Below are experts of layer 2 (counted from 0) of a mixture-of-experts language model. Rows are named router (the router's row for the expert), gate (a neuron's input weights, with its number), up (a neuron's input weights, with its number), down (a neuron's output weights, with its number) and show model dimensions 0-95. Each number is 128 + 32 x the weight over its row's rms, rounded and kept within 0 to 255. Numbers have three digits each.
Before each expert's rows: a language model's description of what the expert responds to; "gets" lists some tokens that make up at least twice as much of what it gets as of all text. This comes from a sample of Wikipedia text that the model never trained on. Tokens count by the router's weight.

# expert 40
Table rows, headings, months
gets: "|", "\n", "===", " May", "In", " January"
router:187150166146116123129083150085182084103124127101095153128101175063115156152125171124163142113122127174141195137123081125171117119137184146150111136139093137132157126105120174142140103066203140133175121126084077120142093187129119149170152131106115152162156152154190186079162069104182130136
gate0:142201138111100156176155091145127134088089115124113092099159159145172112147122107181128157153118116108133159114096093129128108123135073162179151144137141159096151146131115162112133162030150135088155111124084124113122122120088138018085128089182148117194115111207107129129130061131146113150
up0:144162157145111154118143095168152134132117110127138092188103109170089141111123155099147159105120094075145174113126152102154155110119092141147140161107107120069165191146129107102054158031132189118131101088120110155133123142058130059068104098177120138086126107079100153106104123118160062138
down0:149095101152116089110079077131133135094134110093111154154129071155112085119175129120158149161217139137107108155094084134085123068160133122136138084108133138178145093104110116123164160122166124106195132066132137162119112065099144118152225165147151129070166115073122117129102158116192119111
gate1:120180180145145043155089140165153122110102159145147113127136102110111172186114122180155136178136052144141151106154096121121112149134128130091133134115112134130145156114150169147091100099130101130191155167084132092181147177192128090138061125118123168165067069073156119076156090119151153131
up1:077090100042131192087128108104098105113088151125105194121119139142126075070119135123154078079149133132105079148154108128077151140120121147183061132090134152151092058133129097111124139192111127136135143097171118186092139150114124149115171132210134108119105153158171112135160166143086110144
down1:086045203109120142155113141138098112100120136074082153097133165138062102126131108112190130125062128141106127152154119140107103117149106125148123104144111076120102183089113112117095156132107151148070147090083099156155074194144133148166058138095160111110119117083142099161089142141110129044
gate2:167124098137105163060146115174136096156106078137135138155086141158147192131161112125134136127074119023099123141087107146129141136138136144106077067141090151157146174099135152191235113148143108153159123118097160064159110122192183146123091137109145135115120144132086151106119128138170127125
up2:190098139151175158107123092149141107125123014165145139185135148112124168099114105081120106125131111060099143117108085158183146139167128147124119126144131149154122118126146128166150079134083004116166152148133133098170129151214110107113114093133140135135130142150139184124158164117161155132
down2:130130139064138104130133182147171140099128131194142062169108100122114058111097106098132119158140119132224077098108065093083152144125110110110152122097125105180139071147143096129096185111149118101093125113088165069101118101141093128124173166096148148129166108134171108071148116176086115117
gate3:137151109113137122083133102178153099165085152136084158122121111165070129193133146119138127160124107140077178130133126056116192156168165092175118101156105114139153113095080128134131197150130066100054087134108101150150135136121040179146099106119112107151186157120145132084158168133095144105
up3:135127129152122116122129142067135163130128114115082088124140162089125137042104157155126115085170117112109072130143131138155146131094122182200180115157070180204176138160134124118159088124144082162171107112072132165154140092141128156108092152082140164131058117132133137171138160140187061136
down3:130104175121158141155118122144173145149160193071104080129109117112136079090108164096129128137165112093149146178144097113102110163133138160198157131115098120168120153114119147089146153106082117060126145170086162124155068095122184115130122081126074157089062141157109141184116126125222151094
gate4:185041131090166159180151089149165089179113151089097105208132102082124171110113121124123143121070147115093149151127132125128051073110165167129138158131132159131138131092115198136144071127120124140106119151096150116138171178133139154120086103145122143158166125090182154144171167182168114137
up4:158112102093104150121099126182091116137101172106090081120123074160100174143108093074070174076118101137101119141063125067085123149145121141100137137081118108182130213136126135176129182074108099132124181148151095066132146120147113130125132096199106096170119163099122100123130163124089112097
down4:085139192068141128126084167115121123085114154128183147112162115109140139118120100037163171133194136144097130101080105085143137070109100143163165137146161117118125102161110150198149172188179154077152097098106141107118087136165168141190103135165136141107145144131059081093136126132107128135
gate5:169092122112120158138151235143128101146141188154155160133134130128100112124088150104088153158088135117168131140147142109121192104181124119091112109126071115119146110158109071143116124131117237173140142175139141088121136087151151133159130139110132147143144197107119109135059075211137113151
up5:153214080146130085081145094165109173129074121107169147132157158086141117140188106173125103156131149150077115182152171120111098116113120111137135180104112141105200143091161180114176159147169132171145128131089156146129134170144102172140128106147163108143119134156173153158184083058182113111
down5:132147086140176183150146191110133079130106064134108110111157153124159094175076167100087120120081177198060161158168149090165135057172102127161106172121112104096135147112093176157186119125108165147107143167133150144129102119145141154131142105133176130137121173116171156128060086146147113118
gate6:113161143153076097025136134137145131118110173088062203143137166137113134112160146084151173129132153079093122147086153063089126180171153150118088105119099143137149121178068107144115141088072123108113170130113156119144141118122134140124134132146144098132085154140126184067177168091130143193
up6:128115087128132159205158084093133108154088133079103120160113097128203139151173092180130128218134148174091132083124159178126135119107121132151120172072151134097062144116153156064100162149122142125148067186099109145162134093127164152146079149091071122077119135115103115150112124105138143154
down6:111107133100097161096137108182102135066095082106091137183097175109094133124129137087130153133082155136060150208111128107116110132094108136151109124076109164031102131137074147131101121104117111063151147090096110136178103103147118093086167163100118139082153153089110194154162115126174138130
gate7:078101129118153067127087113163156134102055127143123140106171149136072099110132165111121136192103186169130134146177118067047090182167159139107132152133136132099180138074078123144144094068126101086078100132119095161088141085144136075111152149153131166091142116137116165184146136104127135109
up7:169138127134155095140123109137141169112120089193138124127159190151127106122145182066181116142064141162136172106184133117119130092184148084148050093108102140147186179098137153066120103096177122143096120152128106152109157122098152080112157139090137177131196122152143164092136192144101126157
down7:124116090116134166051089140092145150048063085122102142115160162159112141088119177077105137152129150187113161074109092182079130148117123149137146102091125158142186167076088083166106148172144093142133154144123090154145160137163170124119152153151137068135150133121111166093095166087077145124
gate8:151096125152119087109086117085100087122146087116076175132123153141170149112163182115099075085146109151059067084115110124139169113132163159132160117161128090185100131084126101128148096082127128111150133089095108163076152194127157108105194116164135139153132137099134150156179153064127092202
up8:132081106135120152151163117084145140084125147143122129102159081130106137095090110108109112121148156091083159162128128088087122141164138119138095164058108097085094100118163160193121129118095132123082119088153119081141121097052096117112079122096199065066140113064189149146106099172083119084
down8:149185122132149144159080089126132094129148168117164134168135092174113119170159132122154150136178092116138118103064143092147072139097051075150117135131151186098109167145155108135162073095123147146138126101218122158081062170116101164112168166153090175134132134159135170098133112137124141195
gate9:079183153135105099166186101150083158119101166135104158104141080114128127143118123145132126116073155192107126118128127158128072128132124120147150096071113139137134113130171150141183081139088116144161110092107130105134187055151137095098124156079169070177191139206126160181111122080115079093
up9:135130123121170158064178144164218106091101104197151143130133125107138129095054146179145145126118152091161152172133088129143138156128140088143158107150129079146152148151134109147207145077156110164145119099167136099171123100135169131217175131096103101160132136141165058125160101108140153109
down9:206117114150112199098105127077152107136163118084091134086139165141146164112182125038110085131179112082104151120104111168143162142133145109131109124204111080178088191095103100100136162106141161127144144173123131142132126157096122155116115104144129144125048089100117151070130120172135105169
gate10:242162103127164173128076147135148089114146128096073150120104086092073146118125114118115169156165132109159133131082129063158157046135138096119140072151147186158078159153126103139131141105095129088122158082097106093114115109141127154090131151095120151156078143168130076122126148123140193160
up10:108094100120123122154108142094169123109175071118168121137087117163147179149096187150164134149160139139112165144121126138103145058104068110129148163077139159149127143100094129090145137129143181182080205145196108152153134126108168148153147063157144119163137186079136098186101161083154084142
down10:137166075089139129138124108130158066112081090172177178227143135161178160108122161102144130129116147079098135188127120128153092155098093144141181124093172110142165134115161142134103140149159073142136115152144145153104112160120060112154145066109138190102123171209102121132119158100117137081
gate11:135165133185135098155147184163148109194129153114168162089159153010111063109091136073123093127122119173150148174109121097116146124157143123119101131088076153101156114071147094156143107147064117092123106101142110127124128147085154116161156172126107095121119098160135048111133143114100183126
up11:133154182117126105078181112177063142099123133055120131098109072125184189092127078127146170108160138162080112114150120071095107094131186185154130148082115166116153153109114090098140096126135110107132066083162168127092153141138064127127058103165100127147116135076137141128137138088114115143
down11:138079158106130183160150147121100079144170071126160109085115134089149109135205122126143157131136140165104097165184140083161122105145183062115102048104119157099150177146127098110129119163135110155164156140158122095122139138068129123196078163179093112104214133106151127133150144107144155160
gate12:161139116163127078193132121175165120097135160165146135136100189150043106124094106090171138189093143169087148126059077128112141094110164098133125113154096144113150095088110131106211133129127112076132105090127133084109108128151099114163059124108091092135118120106129057146186125132106168126
up12:156124095137145070115141127142128160120145117172107131145119177131101129123157085114094139140084135170139134107063055132075114128075178114117137100142051122144140084067079160127136141133023092090097102145129130127138091147147081101155093100120072126090138125052113158129121083159124157172
down12:135103133066140162111087091084062167103079145150127148116136094129112138139136129107096153109077128132172133132139145139118149149194143105174193124140154118075171134095125114172149157044130090176141134117081167116168141176129191166103196138128108116129182089134152167081160080093146101138
gate13:179200162131162086058072151135207158159121160131129165139119131131171145112153165161221151094090142127107120087140116098166094134097135105089109159132182122104136102180152097095105191113135136044121106121157093106137108122154123104137162115134086119141171129148122157085154169136116103164
up13:084128119081122096133142110100111094150153089156185108101094137155109148049154115108196115102106107078108166198165109201146103178190125192146105159136114127139139105085118124119118102145146160147146145142153170134139105101122118095129102174156080116077067098106097169161121050159120135137
down13:069145141132121118084102102147143151111143112158138181195124142161125082100146143150100120125058096189154164073109132106137128146114098117126111155114153107081118176217109131118177178142109114121107184121094122146152144124140103078121162152059065150117067120173141110164145156196178108138
gate14:142051151109110163127149077110158149100137120166107142132151127128095088106162103090126152124133152142156126130118103184140147154201174067134139216115117203140091098151129127111086103149138138157139128155153180097164139151163143062144143129140135096144109241111148187099139145104105160144
up14:130164111173181129151095102134138182127062123129155123129161111155117174123156136143139089102125108075057111140189091072146139115099115108154177106116174126095103098191135126197155166108095096131105082149124205110124134166108121176102086057123075082152089128135125104148105155109160114153
down14:140119101114140154157118056106121115128101047174098149132142043139122086087143108110067097144105182114081073185085127120082133089156156162112123196129098175131142089142150145165125125154151124068136126087144138109154142088103093118084165135123061107091112124170114136109128067122127092128

# expert 57
Digits and place words
gets: "9", "8", "7", " New", " South", " Mon"
router:176155160155102146125086188113127116139141088120122151101058146140137128098131101128088170044111134176153124118136100094216157137121105099150078140099122117127108111106179115080118142161231165174116099149133103094097104124111110151176092095134123114141123063168166120180175114112153136148
gate2:205120176146098115139087175136142131124146062064142101125108172030123183136150093127120129157078140147098157149111068159127122139115164157130107132153106133103111104088171146116116109140161123137137151140137126133120089101133116125171146107060144169105234093163076131139141159066151136144
up2:166039148156139151126134165160097145101168086106152111167110129118157153151142174089091123133137159112206095131098076167155081114103081170128168148145167112129154146192116151122124101138137148091138103089152118131191126127133184100166165199122066160114101130149102123115098194095128176116
down2:093134121113124184129133161112097146112119162156133184118146125196188042103135105122153125074062113166131127118106145142161104191134145051097112149120149115158166221155123097120138109102187136144098091159115166127094114097095107075092152135146140123133059093110129100116169153166125132155
gate3:160147101144097187119148199122150068144154102125099186168121196112118079116104106111069143075162135113140118154126139136158105085134153124149063143122134148145114155183145064115129167135105144156115162140101146127073135104099075174163082067136137153130086175150172119200097094125151147103
up3:168153088141138122100138178088143139110098169127090154118136207100074116125132105146075092107204150119101099094083136148106129056136125176126108141087128103184162154176064123086058121111093112114129179101151099111108126167097135158169111141158092098132096141101063112138120152119117105066
down3:167160147140114138164162118092128228122118163155107170156156125148152119088147117090097105166131143171115143105147146032112182147185147151083104152069109096133128103113091143131097152088098116095103152099091146154100175141085166086140116156126161100134118110173087125100175181093096182106
gate4:164164191120097126161089071121147125132122124090060119141174171179169077123152101136136191109100158176120132114090135118125126155104108148138155118132152147106077188181148161150085116158102095123162097097146129162081119037164108139138144090127140108106102137158070104105167149064187121131
up4:174114104151130150078084117171108122119095096155091133096095125145115112102166160132082132141110137097119144170128093108147143113125090122121071090140128078151107181096084138112193084154111153153104155120168175135105156128091050104199117153111033128189093116161117108168172157137182100127
down4:140158164103102137134118097144098174037136195152193100127093131151180131087158133121125123149192158118142075133119146110181168130146135130151086095159130096145133057139161116134169165098144144101131102112118113057077117079116141124117135096107126117142172145167087133159154093149052172183
gate5:064116110118112080129151104070125138150188108096146150186086165153103088093156149110149132190163147133151115089147122124155150080091130156109100142165087132138158170101190093134140070112151172127053109149094119113114132195152126112109061164144148142113162051073130145117170093123143143132
up5:122162157111127206132093086125123116085136103164132194119134084120111123150110124118145109076143150159059168126137111158127161147123151085153177140151140070116102084097081142171129146184043115127182116084161099116183126126123167140152107105147117137177117140222118111090106133077140117171
down5:142167117145205137122169148086138074183120106107049105107158114172099131098158126140078088163101154149142121138069189157171142161182119151115151165133098151077159070161141093112149089104162149132112117095124137149081126100110080147168179126140117126145108070104155179065165122119113143143
gate6:128146127168066163126093144097118183155159151149146139120126106114090138145095208163118179113108150131129104069101100121108151139167114130176120072065144123084095112062152133089148192114191078154083127154125126135179125139084143180126142119104143146151096120137178107185132146111203163153
up6:175152106153066140104100147050069106110126095124138135140124120182129177054124191084138146038128131185152151127116085153156089092135123036137112092111145098132150088122080176136163160124153178101098125137146116148120095107120162165118089091111167100147133117146152115111138130124163102155
down6:131112134088169128093107113203114084177164122147192119184114144174156108151132093154065091078120151086177149138179115156157105128162122147152109088082120099126128163081135099150120163120097147130101078177106164118090106146146151115164122142188162126174125098140147148094134109053050102134
gate7:122104125137150076145153108128147123124134170107092134154125179181122177163127140152144141096157161122145105130047103096181071110201132055140125128138148076178131126180108129166100148210135144158033150105109107086112132125112103161119115141119142167086134165156188130109068138116146139147
up7:187084138079083113136155159131125147144148072071129165145201112177163101097132135157147106142092197131136097137159143170137137139041155105136111113130132123143114157127158162117138122126160172151070122123095169132113206084122100031171125088124080142166100155135120099109132121106119089108
down7:105153132195072158081182111115126090164155145119130144113094219135164112078121082086132170126119142163138126179135100133202142126063157105110160156080120148112138136090068132108121107131131178135101110119146109125108130113115109144129053140137049135099139138108076075080128123098138071147
gate8:137147116104149093109152135052160121088113113130174172110108160144155191117168094162124092082127188131162117172102125101128154148109074051190112159115147138112147160114133153093144126099085130145125111147138080128087091084116134134166148160149136077050113117136118130132106033153178180114
up8:157106180127117139119097156164170091149109160106117091117109094172124076125108114136148121197086050136115107104178117119165120121099095136074101104223109139085127125104135188144187152149139116080208095148170142157101130107119133092101129145148160152131120109153143185092148209126109129133
down8:123083213131142117129111147104150105107191102133123117101122087101107129077109134103076086140143100153064091129148061148142146091119149143095105103146123094129130126103167167153216106124147097042161114146115140088150060170174093090129078169143133086136130133136125106115166178135084135099
gate9:115151140180100093117159138122146074065126103124111208120138155114120120081081097125143143142165075174067120160145133116111109214145122175123092123102106174082144130103129102105124130179122125142119169105107142080142167191179150142128090111115134188171123131145096131130137090092163106219
up9:109199138135148098173084100137106094203083125110097079101149105113084121111162071135123141147101131079150098185117095100120162104128146097127133105128115111128154074111172150140109091170127114082155155106154118089149107115167156189141148123082178197136199094180083109170141111143182111133
down9:069175077160115095133158163143088093154162167108153127173078150099085130151155139173112134185159098099138121138089115113090136115161119175085109104154053097163084065134123121137141124095074104118129175101154126135150157228129181150141149159184148134163116170092134125149172136154131127142
gate10:154115138145133076131099170155140103078110101082084116176071146147097163167146146109096150099094073201057110143127168145132149110175109114106098084137135094125132094109149130190114147153157140171103099133169078124099077127180126169149070080194080129125087124175130115151116078138116109120
up10:150096116073094116095072149143137104108119077163094094148155183118087086115127115127106071102139179180144106138094082142090129097138147098122086117057118122115136151090118153142113086130087134125164149137128099093136094135137087151137067056207066107115087174152081090144136099156165171139
down10:103115156128064135162117149152097097159120101136153148177113093129156091171139127170204145200104146153137124076135139126139076172041171100119102147105143094197110146142121152153161112144089191148147131188153155164102094103114113143131147150142124146157177119126123151100073100138185195143
gate11:148116175131112109134115095134181114067133117153100052155154200134153085111131131145157149112152108191169157110133131119137212152107112128138082099147138164094103124179182102117111102140174101203170117147168084119104098098133160159089134068095099109125152121168132207118133110092130158153
up11:167154120082110168177083132144180151151150142130110126111109150105132090134136136120132172163161115062111101149138144070116120086231085173092072077132171108127149138129080081134093091066095136107102156140109185127154143149104131115123139131125183159081117140104196151133150194131162122150
down11:119140124159133073152124103133107135163124078207147153194162126079098206127145138173114165124136102152120124153105116154135155132121137111166108109147075146164140137135165172133117158182187139142129104109134046133100159084156141153103090122145056172183171101111084111140136057131172111088
gate12:144120149133081104090116062128078123171138195119118090111114135119144126119111147139093196118096113150162153092088071103109167151122155148176149138140067183087098114181135127119114154131135095128097146131129155092062130085162106149140119048088113118134151157119120091132150019077143115103
up12:142109069089074124100148104169138138113121160168158177135174169130112098137120092190059093185123080173111167076146183124136144154154179111140131085101102131093104095101103160106147104114177147116097055088129137096117108094157105166091128137107062096137161164164137148091092135083135110106
down12:140098179167173101060172105120139199112089163132160136165115129150107113107084122110120183096081190155155112143100048106116143107109153133115092101145158140099094142103192148117091133098164154145132162128098155142138092145133106128111177100114188112094150153125100130111139167154027122181
gate13:117172174159103170139088137153114136151086116164060196111113119156107176091133076102103211162103176138059153182154139157163120096066064118146081124127172131171120120146156157104133065161157141152090152113135115149109167135127113114141124097153112143135121134160152173166179113160100159144
up13:102123028132107121157120080118096128077157121120129129181135112075094109147076099138132089135134137171204142161171131133042138159127147160108132146109102124105135146143116096161182126107043105061181136171123092116109119157163184150078122163139135124126121154135144089091073104120124100125
down13:162169117149151122117127142109121148061204202126103159126128130127156100173125110147150167174133190140111145169147168158109130116107171092103061121160116133114103101154147145122164115051108155088098130104136152164187131162103104107204124108148094057094077135152081172099125120177106137112
gate14:178149106184099084152117145142136137092164097135082157143127129148153164094205103169208138175101142176116115084076118126097183121130135150155071089150134168131151104129192124087119193129128136068138092118121129138141157142124119142139110104137175076107076182140148064165168154120126163112
up14:143137135119190081179175119139130117141136142089113169148153093120144176160109090134184067114164129067112077079138136103153195116171072128108100134162167096158234102151158109086146159152169094081159126162131130160163130087126151107133114107159143135105102158108123082145111137140068145118
down14:137123106135136164146139096102139170087141197110094105073132120136093112131104128140179154051159102186158150081182179123095166117174113141121158153156137178088102119169108117090079098078140120153105126107139111148096096115091134105120104133124155122041112108099068081105118136114191116198
gate15:146085142086139065111074140162083148152109148162117147057155115220164168144166187113130141148101110127076166118150152104073144148119132130113125198112129117160174179084130162095151162137147134114176127179134077131155128139124082112145111141133068171107155104146117151089126119182150084090
up15:125130088190101098118108111120147076088115122152116131087089053145137121092131144146125205129126133103111144131116198182174099101111101133223106169171175110160117106096137178131108125189123163130171122142168090119136165122121100087103144172159120122100117097123141180092184122137145187165
down15:139079128105137188171089146134143069161168100147162108146132156149175090145165146107164084176136073159121173134105090152111138134176084127132137102184126138112113121111158094150181152100142141086142130160099138146071126103163189136130134048078161146157083153124084159184118097080176108162
gate16:077135169143104087139129110100156136147164112145058021140115052064159153129037149127130207084157102099159135111165128073087146152059127114092133177149128130104116116153115155166096143117149127159182133134140129141113124120099160082119160154147151169169136108122170138134125131136134133131
up16:145069140119076129123137072178154098180131085131087099041093098122132147152099130136101136101152103180199098099099132114108128092084150164122100137160137161086112157147168078114082118124167100121177169174142193115151111144106139120151131116151171119177174153087116145131104105139055129080
down16:137100130148169097103208125108105195143094132139126160151170092121141136108137122139135103143157110065187085110159186095162163109104105141110133105128106136088141057124099137188143175117099099052111092163095125128107123113145127136109082158113101122159095206100151141161123159088075163062

# expert 49
Hyphens, dashes and symbols
gets: "-", "–", "=", "|", "/", " -"
router:095130123144151143139060133147113115161168140069096160167121169087188136131125148118127185071138122134077133123122118093201160165123121135124132175123091143076147101153152192047126112065150129149111086103135152160098086107131105115141141161095143151145106121169201144121101131220147117153
gate2:142117133126094145109141173107112077127119129175175111130136135136216121106154141114122090120132139217083106157127181093120183086107156116190086154092162116156167114141154189122156130108120168136030133129105160146100133090096175152139169142103130188154087098103117143132102176156156162111
up2:150148122130100094140102142112149115157159155144160114081076120145146148109102108171171104129174139132071140103073126169167156148121074182123166103064126153134121180119138115185123143051134191065126153134150131132109104089154126136125078110168090179187101130136075101139095115134042169137
down2:086108198105099098181118154098146129090123154164098155082138138100072113159156145053149149096123052155119135095125136109119081105144180111147092092175189107137127128180110163116181130129115139132141161160099175147126171177106105103103170097130139126076140155147096172072145054110125113146
gate3:097153148158147134149073115138093083144130109123116113134100106174150141166122153068172137132188070158151094135153141198103083162218110108107142135134182150088107122119129160118103097131110120096140195135143199118123145150176076122172173091167146118140111102128064173159110110166092172144
up3:165120131100120117108154160139076127137120121164120063103121156147111139136156137167148143145099138160118143129092148152088077137103161121200152131061095142136149117165171089131163124121093196167083157089174103164111115112097134121077072059165134131186169193141094094115181110164123060138
down3:134110119147083118110142200131132123145106110170147102061170129110148170168127109129137105153096126115107131118166126121162135159112120082102137121131155148100166209136065216161137088108114162072155117118106074128168098121134052094166138175162132104136091108131113148164106098146195180068
gate4:096139114172160136212122131127218159131162131126199103128101184128168131122149104212133125123108127155107105144141099151129169121113121135071114176105088155167117098088091124146102159098160167146139141085145079143113148106123147178151137129099172110108183143163084127172100106137050162166
up4:137123175126103135132116074103180122162095134148121120108122129213101109127174154162084146103165099126084122116164123125100164076183152157085118160144075174098174085097078143146172123177103052107113111125163156153136126146173166168049142105151143134110082120129141090122154134098113066094
down4:094159119168149082096120159086102119111117104153167180147127118133091174116125150148179124154137164155169096123136105067154115109168194122128129100095119146136090210094128180148140100111094113116136169091093099099107161107202157074147084094183097103139152102133175099119166136182194127159
gate5:156145133170066107125101154170135103125138097180091116123079140212103119084182103147151126094118141121087113098128138177057090113130068131154134150189136126100125175098167189114176073177106134131127075084103141172124140163172143135150093072127107148100137140101140161136178140118180127147
up5:084079154137135069167116134086161072119141177115134154134146212115116191081088164139117135139124110156147132138134134161147142102148142154082182128090132187164132169093069041108110112168083140117126194137126144118093137129104171151129120152208104109105160072149162125133152157127147154122
down5:114057127159127097110103093142150110180204143075094151095152136114130128130130151163113093170103056132193149104158129130198091119119180089109148147140135181072133114170072143108182120049154127163120136124134083170188123129119147110089138128166095092125160122087095128115096102131155104140
gate6:119198180102081152193115127088147182142147077109130101156144134125142147067077107111124162111158137075119080136150103161141107102069155090132147125136149151124154109161149197156143177160196116140066074093148133143126106106118085148158168124109108134122150154073078101132071094100146091137
up6:132102125164080111120191178124132160119108108137118041097137130098161121094138122083120126175115147055161135114075128153131100099110154091129156102146132180187120141129170186161067125178150149126099075138169140137099148125155088112154128084065103160131169133119138073117048112119161090151
down6:162088125101167099154094058169131187166161195095127177137136151133102172173075130167115126065199117143132116141148160072109137164153134155107117160117161088105108092174124134116155154102121058105123113106117183123141146115105117129138131149146163087072166149139156181140122161177083092168
gate7:162162091125097150191134124140132102145190074099106114102073110141148157081112179105136173097143200129114160122146124088190141102110148096134139117135145160133123138146131140108145168088170145086113145126107104151122120118131136123143182185168131182147135087178127164141091058184229162153
up7:163137128101143118102119134074135076068080146186147147136184085198112111176056101145095117161059081119131136138130175114111092167118124163202102135133158172127084132172127163131176063144114144122122104143143173085103156091153154163127136083144080081123115135129111155111084148090131118116
down7:069107141118167119140075121116136139145114147108126126092138125162118123193117105134139133156124053136134113163107139127035117174146087163127126143088132065123107103128107146159092148134156142197065081134095159173134171135139082137128120098097196096122128174090096134137108149065061095063
gate8:131163145179142101189112136138134083150184119103110089122094081167113146163143174137103150082129114197207122118104109110179119126161206143153130158116122090084139139101138158115131118068118170181120132087116137129094098121091147205174165094192103112141115141135099125167093118160102076148
up8:162097146151178121075102115059130139098177140144117102067163132151098126091180161105138119147128084130160178103105201154149198126137122105070133100128102143125088135057097108157147126143104137146147156122135135122118101114197064132121108165119177122105117180061117117055164135079145125129
down8:127156121159114182100120100090113143151131151126176145121114094150114068129135149127148189096095103140118164147146147129170148139130133165125119107161208153082169143130151117125109108165118153189182196103134116224107115177169112161167133159202072128159111145137158147142092154200164136103
gate9:196144086129167088118125110128126185148132123131083063104160064083101113103077156114095200064143107140127083109125093105122118132126146136172142168159124141124122158133144170146130111149136142083135181153143124198084108150120134142066130089138133117163167150054210133095127157184123146127
up9:098147115154159118127103166075102140159113172104137122116157155078138136118169109147127176048188109123123095095138108185087174104112202131152095159102176183147140156131117140143141115138123087148077156118149089175108196201090123189109141150122165096122087131143131097131132154209139133129
down9:134111135105130097133142153201109104163149136112155134215123106164119144053142133107157104098131195106072148094136086138164092143100105131163167144100157068200069143116142161150115079142141135158154146159132152118116105104117152126103172107049144113115141105118174110193128126063109079099
gate10:059170107158120112135110161099168126094153173084116150166121150136143108141132136138094122148070105086093091072084074133133193108141159157160138131150122140100158134164172135143158154078148083110136074160124158173175123111147134157153146180100174062158074167108145081127125119156182093188
up10:073139106098139167141166159191130165157147157127124132052141101165105129136179113144119144181157108163065088110133126077123091127128114130143112123097113156122127116116178183140163138192164112065167159080120132159190153142151130136201175135156167145113088095141161072148148162158159139072
down10:150134165145073176100125062156142091170161139149148089187131165081121107131094102118116140115157081112128121103094113177166104174136130142076129140197164124123178133171145084133151117120126146166092129173152139077140113182188132134056164156121123140142185126079148183162159092140149122186
gate11:077185167146107092120104127126154130151102108089116206125145127086067112139166131088140166141169127156163121161151101105152166119127129176136170104091096143148110115163149152126085045067110133128146104092157115128052171158102165103129137071131100095184095122094169206117117116139137109091
up11:149126151180193123081134090174064214126089136078126188142082120140097094133173118084130107085169111127128143149143149122128114135114127092166156138055126144163164144114188172141116080138082112152158085138109135141107200134137140110138142125158141130202116073129110198101147121110134124103
down11:149126142147137140133161175143179179150128144077128042091143158123136143097133111157059082148137163118112130135141118162110086118114173069098121146182129091154126170090181085094134155141121106133141138170159147094174072157118085099120085173114122104107116157160089065181188119158134189113
gate12:035070158150138120148052146142127066179115146077067154133042154112171158140115131115128144170100115181102107111108150131122100116160137124111130112146127139140112109177119133093078134118117067120153165166142118087099142167164159122186168126080174102129102105155158157143156110163170102095
up12:151139097181122142151145128102143137096074186176182156131160091153149120112198101172112075120158110147093084113155072163162101181115149133123117113114097117097166155096105159096158110184103223115087151088102075107140105119127078141117167130180116153128159144160083072148098136121101135113
down12:086093166166190134195133087145096123115139154098175149137135101100133216138107149134130131186170139038121143175123159156136103142117099121117100124134155137112160082140108149074099113185082108148100130143121105105100157112181127166128051083141105128188128168159147120163091144181125095122
gate13:097147153142125148157136120124062121136088171151133173169115131123171107151104067115106127132095138127114136120140160123119113116167093071071132148125082160165201149137103122115196094153143133114140100132192157172101138145197132055154102106070118096148175185102169085127097184109168085137
up13:156110108090096144122117107118204129122121135174158071128109121083098119132114039147169128159105126132146125118121155152148131167137105122209113094168094082112150144191109090098111137124174104131116166084105075171213073152104126166158181112115164120129089162152114103160092191144116145139
down13:136090089121143157150118127134119097174169134171122131130118130098187093157134168113126165166180086132167125079100152090084083151154164083108095139115126147213146143152111153131140133143111134142150037199160088062094181065157093106084143119143166127137151166112133098147104074160133140133
gate14:105131068173148113155143155129093117120069138126104099187083115088183101145114123148117079120033114172111134104097136103101165127082136152144158104143107127108151142099168119112105121076087102144134076150126091190104074151087157043118087112072104127139162154163106132152082116094165120162
up14:129086091134155082189091085144103158151160101153125092186117137119167147157145138097078115154047108178132134160092088126128126150061089163165172127096120154136104124125113144114129127151100107116079192192160065123099128162079096093170135170071131112056157111111095154123124147128103121118
down14:117136161121118102155111182141078126132145148106079152101163148116081060125139124151138099136122168074163119074238110160111140155131122178132122071118074078136102121070148168141137151105071139128107102120139116187145075148128148095159129090148177128122117123144112175089131217147140130103
gate15:100080107109156078178133142122138073074115121109139109051164137129183147156128136165150144093120125124114104090089119105156112104085132130131094119151127198102057146147124176075125087166129086110179093115132130071099136055107087158143094144120150140172182110169139164106170105148077142172
up15:175112184126142145110088075159152102112149169120163149049132107140150099146127133151142144098130097150151076169144104087133103141129095126165181163120150191116116096112151130114104074159097108164145144145138152075164200179189099137136115066086146075126090179127099169105164157073096107135
down15:156171119127128180112129157168182206124122123114135103206093126155113138113070167145121115186173154175115159165076132097148112115171131163158112153103142077156078170125158068166143169082136098103175118107059127155139110145100148066186176140141111134150122103128165132168149148118111114142
gate16:168182161133160120147131101150092165153123203159114139145095145107094088106137101106166136077108157113107136112119083030081130130087193090065138137072079134126187109127058116138106110136173135125144133111081131146084108133115143155090136171137137180131107128132168062128106109102082150105
up16:070131149151126083109121090083089133186089110120122170074129088085195234102161157123152142121117130147142154166100178126112091122165150119146127185096170130135137116134148159167170150136173158182154143079134102091134150116102134135153135174131102098095106195122140134147077135137113055149
down16:190156167081163144133118169075093083127145160076138139114151183157129133129110145141161126127151103098096141162159145148116119170032144144127070115081123121142131099094155148089112124129094134119090177180191153157175162133088096134071078128078127120134166088135063180169111117130140162114